{"n_layer": 9, "d_model": 512, "n_experts": 32, "experts_per_token": 2, "d_expert": 384, "d_shared_expert": 0, "activation": "tanh_gelu", "moe_layers": [0, 2, 4, 6, 8], "router_score": "sigmoid", "normalize_top_k": true, "routed_scale": 1.0, "balance_loss": 0.000167, "balance_bias": true, "n_groups": 8, "groups_per_token": 3, "init_std_router": 0.0372, "lr_router": 0.000302, "n_head": 8, "n_kv_head": 8, "head_dim": 64, "vocab_size": 27345, "norm": "layernorm", "norm_place": "pre", "norm_eps": 1e-05, "positions": "learned", "qk_norm": false, "attn_scale": 0.125, "tie_embeddings": true, "parallel_block": false, "extras": ["capped logits"], "init": "normal", "init_std_qkv": 0.0337, "init_std_o": 0.0337, "init_std_up": 0.0337, "init_std_down": 0.0, "optimizer": "adamw", "lr": 0.00046, "lr_mult_qkv": 0.5, "beta1": 0.9, "beta2": 0.99, "lr_head": 0.00872, "grad_clip": 1.0, "warmup_steps": 224, "schedule": "cos", "final_lr_fraction": 0.1, "batch_tokens": 65536, "seq_len": 384, "doc_mask": true, "train_tokens": 462600000, "steps": 7059, "dataset": "wikipedia_en"}
Below are experts of layer 6 (counted from 0) of a mixture-of-experts language model. Rows are named router (the router's row for the expert) and show model dimensions 128-255. Each number is 500 + 25 x the weight over its row's rms, rounded and kept within 0 to 999. Numbers have three digits each.
After each expert's rows: "mostly gets" lists some tokens that are sent to it at least half of the time; "gets" lists some tokens that make up at least twice as much of what it gets as of all text. This comes from a sample of Wikipedia text that the model never trained on. Tokens count by the router's weight.

# expert 2
router:503483544475490498491482509551471526518520487486509443502532506481476504484483513519498486499529469474511517487518546514502465497504476488472493531511466486487540486490519527502526469470512514522504489493479500512494500479473469487489507543512491520527510512484543523497518518551448497494523506496506488482534505470492505528529554491493541517530493486526537434466533428549557530501475
mostly gets: " by:", "=", " Genus:", " Education:", " Starring:", "',"
gets: " |", "-", "|", "=", ":", " by:"

# expert 8
router:507509518503497471495513483504480546479513511502458484512519483539501516480508489512520500482482505502506500486500497506505483447504537514502461493510465547537568545514500494517532513505461491474489449514495498489458467508530513501493530526493487457514491507496502511519528514473452512492490506465473485498518540514542456510519496487452496482507470532539501500452461419540563503496476
mostly gets: " (0)", " ==", " ===", " also==", "|---|---|---|---|", "|---|---|---|"
gets: " |", " ", " 0", ")", " ==", " —"

# expert 1
router:538490495501543499501508510524497489482537517474473468514507488526478457487475502496512543527486508512485494502484481510483467483471461510470457442532436518462536500495556542501505469517494468480487489519509467531514447503504481479491522506459484481538536488495540475497478480489483500455471522510508527501546554484506583532498509472484439468526526459512526473471487464523529513484437
mostly gets: " s", " south", " 0", " well", " non", " S"
gets: " 0", " 1", " ", " 2", " 3", " s"

# expert 19
router:528512503508533470501529474527517503484483503497485506508546502536480516479481573506509514492538448538501440450497545526498443491494499519466490483516515467494522532492545535513472490484471495497509509510507501504441509528477480495488478534512449504514501527455468481531471514490511457495467443517503527472522483500490555485506523481505490450485490543520500516429535458524500536507492
mostly gets: " one", " some", " FW", " Date", " List", " number"
gets: " ", "|", " one", " some", " No.", "\n "

# expert 3
router:458507481516514468507528472470494507520519515496496499506543477515520511512514509505476507491550508558497498468495536516494534515507497497444503477528472463509555491504525515534519518467464464495504481526470514494502506486508496538505497487527475488530480547483512492515480566519504518441494506476484477486442463511480508502477503498498510498536499528515535487535498446459530506505502
mostly gets: "s,", "es,", "ed,", "e,", " including", ","
gets: ",", "s,", "),", "e,", "a,", "es,"

# expert 25
router:522476545509463493502466521515494507505481487464468514520500493522514542489456523511500489518509486506493508507479520524496499483484466504470475481515489505465532516527522515501481515504467517467487481498500527551467503478535509521498464536516507494503528477522528479484505533565507516513521515468515505499529507474502514511494500470484495502488459518526522512460457495508563515523473
mostly gets: " T", " F", " V", " f", " El", " Le"
gets: " an", " T", " B", " F", " P", " M"

# expert 24
router:513516441520504490442483488558509487463549490468499475509500476503487496488526493513489533524532493488476491462509493567512479504496497473475462469545493518525513494501514510514509549544483465501498521543488481510479513488488520520535470519550475498547522484523524521474518516507518472521481517502470484470528513473508516537521467475452507468496493492554495484500568472497550482508512
mostly gets: " R", " N", " Mc", " SH", " $1", " FM"
gets: "\n", " R", " N", " D", "6", "2"

# expert 5
router:479490497468553494479489499499512499469526519473504555518456535496521504457558550511508527498539506548496526422480502533465494490526479509518512477508490462498497460518492522493487516482499444477489519502509513503518511501496545499498488526471498530491504482502549501450549510532430472525504527496497551442502485470511502554513504482531500488480510516487529507501530513480520512509477
mostly gets: " June", " \"", " August", " July", " December", " November"
gets: "-", " United", " May", " two", " January", " \""

# expert 9
router:493530527466506476502500494479468467484534502476519460513507487504521495526482541481470502478535472504511497446516484504485470510502522485432490502519506516477508491534549526478489457497515513528481488508468535470499490504488501531509475525525482486574499504490496478470459474523464511473514512471535489484537491496505488496493469478503542506537528505517545493488529489521555501525473
mostly gets: " between", " during", " for", " against", " of", " in"
gets: " of", " in", " for", " on", " at", " from"

# expert 16
router:471483512492491495510516510519464494476519501483495469526492489516490484520491541512495537522484508517493496468501522533492496508510501500497489508489499514464515512524543590502493553501481526459505495512503504470493504495497469534476463495535489507538507507483500523498504507506518488549489473490493472498499520483495515515505550511492470463490501543492532461467487500484494502531436
mostly gets: " St", " st", " Sc", " d", "-c", "qu"
gets: "|", " St", "c", " b", " d", " c"

# expert 10
router:504523503480491440521498535478487514490520521476484488528522492558519529509488507540538488468529480527534483497510549549484478499528479552436519487508475519518519500551534509515464504521512498479585486462508517519475475468509499488479455545474441516491541486462520516515490500456487547496485499500507487498520475530517454519454478465450485490474490504564517503519508465491549539490494
mostly gets: " along", " off", " Country:", " (0)", " make", " making"
gets: " in", "ing", " place", " more", ")", " won"

# expert 18
router:497475518502539499466502450510478528496502527497512514503463514473523495535502470514528498527497489485526486492502483483501462506477540499492478509514480557478547505520507524517537514501505492498495507495518511503507510477554502523519512523489529485518466556460557492520498470512499523557505498504479476479495490516524503504546509496509488443522518501525511488470516459527526531501461
mostly gets: "\".", "ation.", "es.", "ing.", "s.", " season."
gets: " |", ".", "s.", ").", "\".", "es."

# expert 7
router:496534515520517438460458511540494473470512515461484512531507523529544497515493550554497526499542487454488483491510573487457492494477528530469468453507511523439525477518520498471461511469475495469499453527460518489513466474513509495521526526508444491537460471454506515518515483518477477497490514496531496491525467508558513482482490486488473475509480484508505511491508471497477529476510
mostly gets: " a", " another", " politician", " professional", " her", " his"
gets: " a", " his", " her", "A", " A", " politician"

# expert 13
router:457520513505524467489493441508483495441510488491465477545519512523505465503502545479444540440521477500503455500523501533464485530500512509472514482498446492475547483504494478519483489456481488475455469493523545536484492500480497519496474521490477494539485476455506500521481453524486483530512526526482474483527487506552513505486524500480508504525473488509520479474518503530489502510475
mostly gets: " the", " The", "The", " its", " their", " this"
gets: " the", " The", "'s", "The", " his", " its"

# expert 22
router:473516536479489478487499496562487476485523515485493509508507512496524553479514516505510555497493492492520475511513536519514517516520459494501499493525431516513514491470551484513487489522492471475498530493482496485507509486433504505465511489503470478516523525526517482487468498493483523462515511444529504421502510474522538517499507491454529454495469521500551499497496491517516532517459
mostly gets: " and", " or", " but", " &", " to", " via"
gets: " and", " to", " or", " &", " but", "-"

# expert 17
router:524529535458525480513490496522507458512493505495504462491508512545485515550473501493520493493525459452511504519469522550471449503511511527486520524476518536492472481530544546484514518474490487456498538514521517503470509504502507512503486542528499495528487511512524511503455503558442521508499545492565510479507481471480518521526508514496502481477482530490479520508562475517551546502475
mostly gets: " has", " have", " where", " when", " while", " before"
gets: " |", " with", " has", " had", " by", " have"

# expert 29
router:479526450509524500519497488479476510504526513441508499526494465506515508515520502533479519486529457514499506499527532529502478464499465483531474475489489504503511507493524510487454491473516463465490452531493547535506486535494459516523522534502515501530533478487513519531515463509484513497480511542493531483493525465524517530478495527453479466486476519508504569459507477522529508508512
mostly gets: " National", " Indian", " various", " European", " national", " Royal"
gets: "-", " National", " other", " American", " Best", " British"

# expert 30
router:472547520492544467470493498541493510488524535479464472530473487561491494514487520511492521468485472540508494449503540505555497432487497493476473510510502519490526530504547542520499458477475490473507489480459508504518474495505486506555553525521500501500543465508478486499466488504513482508459515512538463499474548500508530510524504528491480479487472522527540505490496477483562477500471
mostly gets: " there", " There", " tick", " men", " students", "ots"
gets: "s", "\"", "es", "ers", "os", ")"

# expert 27
router:450506483497533495489494502525505521508503498494474510519482527503510508515450500518493553488493487511456499497477533505552455501486489491483507503496466498505548500522537537457510522518505509453482542514490515537508524508497522512484508522510469512508527489487518486516493464525450510540486488474485469480476495494479550511478552470489538436543485532497505488450513486536506506481458
mostly gets: " —;", " ·", " :", " Label:", " Phylum:", " Episode:"
gets: ";", ":", "-", "\"", " —;", ","

# expert 14
router:433471516521512483522471476516498519484481534503483460530511510505525484522478522509469513502513447480515495512543534542474501475505474464491513529533485506471514548474505482494457514470505516484548437499524494472501518477482484531508491553468473493535526503495467471509459490503476492502495526514492512506480520473495495498491509485492483458486430514512512507482516467558523526491431
mostly gets: " He", " he", " who", " she", " they", " which"
gets: "\n", " he", " that", "-", " which", " He"

# expert 31
router:491492498501516525515476534538478528526544477475502504469506521507501512473523534523521545483536506474485483502498522486515476508485535523460515484523480518458533452549518515500498490499516528471498518495473496506491502515508469496457486522466513497526508512481503480506468508532483501466478536496520491489535487501497514494524532496456495458496486472544466452540509495486507524514480
mostly gets: " is", " was", " be", " also", " not", " were"
gets: " was", " is", " as", " were", " are", " be"

# expert 11
router:495484507523501434513483487522476475473505484496461479515493457488529488506511526502489540489498490524525475501506517497467441527505498500510496511526518514516533484514524513476503516501489482456466504525498482510509487478497453522547461470501483499510516480557528500526493463479499484503526492462504526492489476480537474523459491518484499441537488520488484514507523462525533526508457
mostly gets: "==", "===", "====", "==See", " Preceded", "On"
gets: "\n", "==", "===", " =", "====", "On"